python train.py --num_hidden_layers=10 --experts_per_token=4 --d_expert=128 --router_score="sigmoid" --norm="rmsnorm" --positions="rope" --tie_word_embeddings=false --extras=["capped logits"] --init_mimetic=0.7 --lr_mult_qkv=0.4 --lr_head=0.00541 --decay_fraction=0.441 --max_steps=8555 --dataset="wikipedia_en"
Below are experts of layer 2 (counted from 0) of a mixture-of-experts language model. Rows are named router (the router's row for the expert), up (a neuron's input weights, with its number) and show model dimensions 144-191. Each number is 500 + 50 x the weight over its row's rms, rounded and kept within 0 to 999. Numbers have three digits each.
After each expert's rows: "mostly gets" lists some tokens that are sent to it at least half of the time. This comes from a sample of Wikipedia text that the model never trained on.

# expert 34
router:564463542428477512516482498525531535476409502549513522527540466535608439522578484391527486510392470493439420468498600546458449473507481436529482
up0:419484395463487500477549560463522558431520531479562523418436488554487531604425521487410486398369524423576451402531528519475457486491563471481565
up1:595589465489456487519467553437461486564486533500509461495522448519565535528536447543533512520425483538585533500521473488478463493485531467407395
mostly gets: " music", " football", " water", " kg", " road", " art"

# expert 28
router:534444524439521425498561501487573533459563425534525542543479483548537497460463572454521440480505487502594451490526502504527414471456417491551476
up0:615468542558544488453463501568566524491454527429458447548495508450439551471511495470465490485469510571460546510416525534543488533371552515489502
up1:499417470491529503567519444501594482497491569546456469496583521514467460483552473500470480486418494507538490485550551508575486411509548447520368
mostly gets: " on", " at", " in", "In", " after", " In"

# expert 0
router:572418518539524412455476400466512494553562536591490434560530473550489468406443610495525474578411490482535457454529625474451479571517539521497536
up0:547558573556383472431476485495455501454488564481564527475433486424533506420586513511493528448509552489534533448402628515566472499466470388444532
up1:490518489538524628505494574470511449471469557536553595604516455475498543559519510581496592497501521483543435455486449580511487503542508529453524
mostly gets: "ist", " people", " family", " team", " player", " band"

# expert 21
router:569508508432519409538446501508510562482481594485458476452471545529558489498540504492647369509523414449485476468525527495386415524481532509523436
up0:497514436503563441449508517481423531515515539560493567491503495536557457479474512490486439454543543524448427578385523443483518552509526427539454
up1:413456561533386463544451504464521515542539482497487491485377549478536486513508533467504425495580441385389554495447524571490502534461472470406505
mostly gets: " |", "|", " –;", " —;", ";"

# expert 25
router:441445559510546455454513456512568425490460405468500519436530531532562463551479525487566484516463539464500471416597483575526510490486487457527482
up0:612493608491601445467526492565496486432566496491545569495500498528487486477548503321474435423466562543399551487461422474522432412399502518484442
up1:513560503512530471450558506537435557537509521560550443560548436481597553566435507540464494504445450509509373564521516514384531506516489549381538
mostly gets: "\n", ")\n", " –", " -", ".\n", ":"

# expert 5
router:460523513520446479508505465475533529464489580544611486545530515547547446535518518465514512555405407449512442454486542470457397529449435489570470
up0:435594586530610511515572451529519558540567465434524415628556486543592584496530501510600482456457607463505499447528565407558478395402494412492467
up1:536476417480555511515561499469429596452595384443501495441527480502515508391512675526470508404548414490542512498537459481444475474574507461548516
mostly gets: " two", " more", " other", " three", " American", " new"

# expert 55
router:569494495555420535617489416461593415560471523446504406384506452527516479412457483528532475463475465465455443423486520593479528596409518459539510
up0:573501511563504560492507527657504448524541522515513454478493520465447485572498405535529562530432509529548554426491572434499498500490499491508493
up1:488486574535442374550498450463578564531491425431480608523522463515565470509594542499547597519551423515435532507483472561493513481517441611506421
mostly gets: " \"", " (", "===", " $", "====", "_{"

# expert 16
router:531468511428548488500475535533597523457495566515517455548560548557550483477558497479601462439507450435428464367566573565397398481418508459461399
up0:474520490468484505535579455524468522505455400421489453442517483451414540548516469523543524445512509565540430465422549466569526451487594540557405
up1:511515558490449418439534508519570514540426522529427549487568475479529539569510430456526536479541464381494422423471559426539450444617518572577512
mostly gets: "|", "\n", " |", "\":", ")\n"

# expert 11
router:509500525568586539482538481503573546458504549557492488520522430528516442585549476484490351425520413472424444489538545574508466545531474480470493
up0:527566529536588586514392446529532506516507468496503584550451507387559486577456535482492431438527422531502530455509592586465386447527485537503548
up1:503435556502541535513490484584518482407483532436584427523477537574537607572521449464445461579549449574507567495425569428488500468594602499530467
mostly gets: " were", " are", " has", " had", " they", " he"

# expert 68
router:491491502477468466618487476455569491492443484617592551430574512537525449498546452507576455501471482487482451443477508595514509534534484479570541
up0:486496528466460531434411476523487464533452517568501553564493425475527447459569459567552421499531452542522442458530520596567532503528565509509504
up1:587577524467564452529569378582444447491524502482423371436506557475557530610508474554412480522551439386391445533440462524528423444489555539455474
mostly gets: ")", "),", "}", "\",", "]", "',"

# expert 2
router:521456570552525441528492484560489490465564474613468488517453597527540444501475498493453463451578415475559454508591589581470444531540439504506507
up0:565507485569498570438514527490491477485425536486509522434505512448477369495513496440484504522481593480483551418460412460599547406468501433504500
up1:484458399488554536572481496524473488459458463499529470469569464562498457494537509512479516495552520429465455560620507521485565543593478503453569
mostly gets: " him", "ism", " them", " forces", " system", "ity"

# expert 3
router:505509577477544533432481522554535501520553473524555443456442475545549471469446516425515416509493502479548455415554533627486483534489428429588500
up0:417492586573424476531411535492527435463519497473476544432437549474414507462558633485622512518459502462548555494530590438403431564541509643486527
up1:431526404518544483463513525520407522483466470518530474514553544464536564488488464518553392505539510495525406553537504560510526453569563539512436
mostly gets: ":", "°", ").", "):", " .", "."

# expert 8
router:552511469472552491484467559482512563502475469534550421530552554559540455504501504489571444507475481492526490465491543545485453565419429500468471
up0:428556503445495491488379403497527499569553478531619457431433547485444587544557433565572500508522531544436489418501549569516437461513462568446517
up1:535435536448544454444401540426573557539523486459599494532559490509546372531483539428605542483416481605503480440566458547492554483461545531477514
mostly gets: " Germany", " India", " England", " Australia", " Italy", " China"

# expert 70
router:519438525511535483530481478559498535524432423597561503494499466492524468398475554446533413490470474439441403386551584488513464486438464469480469
up0:491547549537514490492576583543532551512510484622512430542489542461461418435482470469490506488519510494563489564426541500412455507407485508495521
up1:517537473550500576444447522510396528496463531483525436551514467406599591455482476512439511457423465517518515540507588472455416520508483472542531
mostly gets: " University", " Army", " FC", " Council", " Star", " Center"

# expert 51
router:554580492513510477478499519526478535466409442536589561540514431504558481424490487455604424483488478460504375371614536507502539524483429464581452
up0:452538570455525507548432461497549408430451489424469516418465523454490477571504538501488500489560523605493531456529495554440520547520571453512507
up1:546585468500456438484546515468553477567470514472436547625540464543430488513522413485470514489456421527564422553516485557533515564475575525600409
mostly gets: " New", "th", " South", "nd", " North", " West"

# expert 20
router:593528506545459490479504515507518482541498496581534533505437526559639462491512511384482475448460469409507443468556561498439454562436487512524486
up0:505591537547500440588438565552520543466500509485567439542544540517455549488477489499553461459478487482495452488596527508490496478470518517452515
up1:585462417573503435501509493519537507540548403572470506466548484598472495490534416515516510431527473509462475512555488501401429480568449430539474
mostly gets: "az", "ud", "har", "ul", "akh", "ir"

# expert 50
router:497531509451578474522535432458606571507504463516624497576508487584570459517534635435543559407491501477537425441561529537456410554505486503513470
up0:528408429535556428521554474598548536503454415592422519448488463532469487444448553525481466436471470538438525494506612507435433554554453471448474
up1:553531489447624490503516460498545557520492540452518411560611546499486440490474502444460637465480500524531431366494480508479468483566515537537501
mostly gets: "-", "=", "|---|---|---|---|---|\n", "|---|---|---|\n", "|---|---|---|---|\n", " Preceded"

# expert 71
router:512540526543541496488521508494554504454409490527555529496510511533515507546449549430569462440465400488504418426589561539576534556538513484486414
up0:488462503462447489464487476459488507486546498426555512495503484527508499532565500431495572500567490494563520448517465548543409581460481460452502
up1:434553527541464497481449357606536485532508501449450466423556498573483516548518548554439470470483424508502478529532554440490588546496493570513536
mostly gets: " I", " de", " Al", " U", " O", " E"

# expert 64
router:415554495423554512475506493485496497520417505651491495514496611579548489463522518353467474516505422428491466440546504528469505608473458493496486
up0:501615457432434490526487444522511571427503582514495567493492552491584542508461424393484555497598429497470396492462575569473457542516535507497587
up1:441494504447595524501489489446492524540592457481524532469551503478459415580509554530533465524549533489576465496453426489464574530571527523492463
mostly gets: " John", " James", " George", " William", " David", " Robert"

# expert 57
router:501460483531479528502444502534513539535532451545575463585526463580547467481519510481532530544410516480505475463511505553464460522447543433476440
up0:490438449488362496482552443550612507432470505471527495449429499436550507472498447526499551460487487531539543458508499503463492470397528556481550
up1:516503451557480582608450471512546466521400482520448418538488469488514441463496571529513587445514536496517499533650579532450536499571492460463563
mostly gets: " States", " American", " km", " York", " County", " US"

# expert 63
router:486480518497589437521498519470560560520477422557578505501568538581527446446427544462516481453444498488415463463520532495557517547445467519492494
up0:491518592479557459482444531378538588628472563490431512442551494464532452504538522445498493515571488495443541492461467454518463583433499488516518
up1:492469427564461551475506418549594605500438469455494616471557480593529524445485485527496470589544516440492548500559498540548433400550464566450464
mostly gets: " Street", " Cup", " Hall", " Hospital", " Court", " Avenue"

# expert 40
router:516489496527467460587538527527521464496458513460539519498522564519509460555583454486558429512449501480555404456510609559501519513486474438483472
up0:562540552548491504502482517542577499541530484522527465468526506592433419542506504583519522493545448495448594434421557472488497552503522532469466
up1:564525546536543479555538515513501509475428444542520593506440476549552497426557468456512527511486486414504457512542551391445450489565500481523455
mostly gets: " R", " c", " p", " s", " b", " d"

# expert 66
router:533457576560523413477463521639552506514547508544538480405570486569507502513501559466540518532454416428529478536550587575390442476514556493504461
up0:477434492552515449470498427501450490496500495412499367489491524501577476437448536557536488550533545433554477506508548579564443509486577481566595
up1:597389516564503518431478470458517433486490483522484560492593443405487464505441525625488576614470491481442507440519552491464448517455534560523535
mostly gets: " season", " year", " years", " role", " election", " period"

# expert 67
router:457493487482452478541441491474612559524474443546540524485457388515502469481520450521559420422455464505490493521493532593533471570560457449502448
up0:550421476551513498533470588477477439475518414547495469443548458487543539557475535548541607579391512512538530481563555452565534513493510536535468
up1:489516475603502473436558607599514530532538445500467543458481394418556429572544474498510496413470605466490473485475525472510597479521474515413515
mostly gets: ",", "),", " was", " is", " were", " are"

# expert 73
router:472470490512540450449460467584521576485514584628521543525465522561570509456476554491622429497496463411549510439599559505467499559454497527591523
up0:463509427523482497514564516378551468479509507510494552504498537620583470569503593483483422431535510491433525508555481563550562513372508475542401
up1:477479491574505560499493459513585513448423509493531497527435472466542523459631465509467549492511469507511518448512538446510440536481603457484482
mostly gets: "″W", "″E", "′W"

# expert 41
router:477496503365521503480453579472559556481525446610587494578495411504559452473503482519526432446329483486546472459460511590524411588484480451494504
up0:538525566548562491507427527511593471544510563495550395487507465462489522530528560529540528538581463533515521423485493551505539529487463484585489
up1:505547545440581465588480472489466483514503519431535406520523535608518467514483379514497523497459538443505492433551509522551462568599447478550490
mostly gets: ",", " May", " August", " October", " November", " July"

# expert 15
router:541425560542501423531471425569518512573543498579479476500583490530538442501541513482500425535447402425524460480522581508391439483473453496529543
up0:534474452397510402514488534444516477473593555470397537508581547479555428441534499439466482515470507531470432477485408498524422438552538396510466
up1:462507513586498494454481486453451499525546488523469569453476485514413569490534554492491504528624440449530474499468476470479532429455510424492498
mostly gets: " government", " city", " education", " community", " water", " military"

# expert 36
router:542454531559557510432542504546525541457467515492547509513449447613519416489458475484590498478493480488472438492554600543455474498524546530587510
up0:540451539495483506523511438616546482501441569477509586513469459486525578506488448473518483501547376521479543500462505496477563546435507435436501
up1:565532503477494476405438462609421432526568546464426558519454545531524490520518503484457558422463516429506514629632437476514510535489586552521466
mostly gets: " one", " year", " part", " series", " same", " each"

# expert 48
router:408559498468542447497538512527468560480436473566476471485521551551532489495553508440528461454485420467507398408588574519544555566461467452507445
up0:497495408439565447449472479490470462456433448468518472505639552513442504444495535433613501516458533465494584500468507416544544416424546556465527
up1:524436519539534458592456505460482520440547509469480526475524493471534483521524482438516595665552433442436460541602469559470463463444543599552436
mostly gets: " John", " Al", " James", " George", " William", " David"

# expert 69
router:565537529545472541446423426436492537520463517478510490498504456612556480475550473411501500576417454427599448482518587513472456478467421501577519
up0:568471471525510487496504469412465499516511546456443472467574454462606613515509469461517479518497482462525484484600456540552491405488463496444441
up1:511471464460610496447523474518525382537470527517499540426398567488543522393482512476484456424509417453562518523484379485549479495559448537476504
mostly gets: " first", "th", " new", " second", " early", " final"

# expert 6
router:525506508480574451469454543452487525505492471584575445521593497565535439483495485471500513534469499454468470422487552545510483658448396492433419
up0:493492555499446512582501509432447432498490525516389531511467528405533405538545508555507445587532476527516473458568539565537460398502472489549458
up1:481441446495455505546498512526463579477538482476481421530429478513456497550533430511497491423479426485490505484479461405555482567519502507581491
mostly gets: " United", " York", " County", " City", " James", " Germany"

# expert 23
router:501548642501499429489561562561592568534460431623545535541508430542500493521482462442569461579509516493523479425494523564483515538517497478528507
up0:478499541607444487552513465517425564430526527572477529476501410409567422501501520485412604514482548455557565459548482480564421486521512523494608
up1:520535517546473479522551443455445454499518498578503490411498515499498499493428510511446461474516426533593505467462443486503453504531579496583403
mostly gets: ".\n\n", ".", ".\n", ").", "\".", ".\""

# expert 24
router:555464479491547437479527485551504511527542464593565492534483470539563456489523478442622496559460445438547500489578546590543421659435454420431454
up0:483506416464491463478535458601487555508409571514503456530458569551477461536411513608503538600602547508532530499470633648533483471491489534545551
up1:520554466459471610358424508553404541539465471413422489578577478553516535536366534451544461608546627607476496580514555442533466478607533481460465
mostly gets: " California", "9", "8"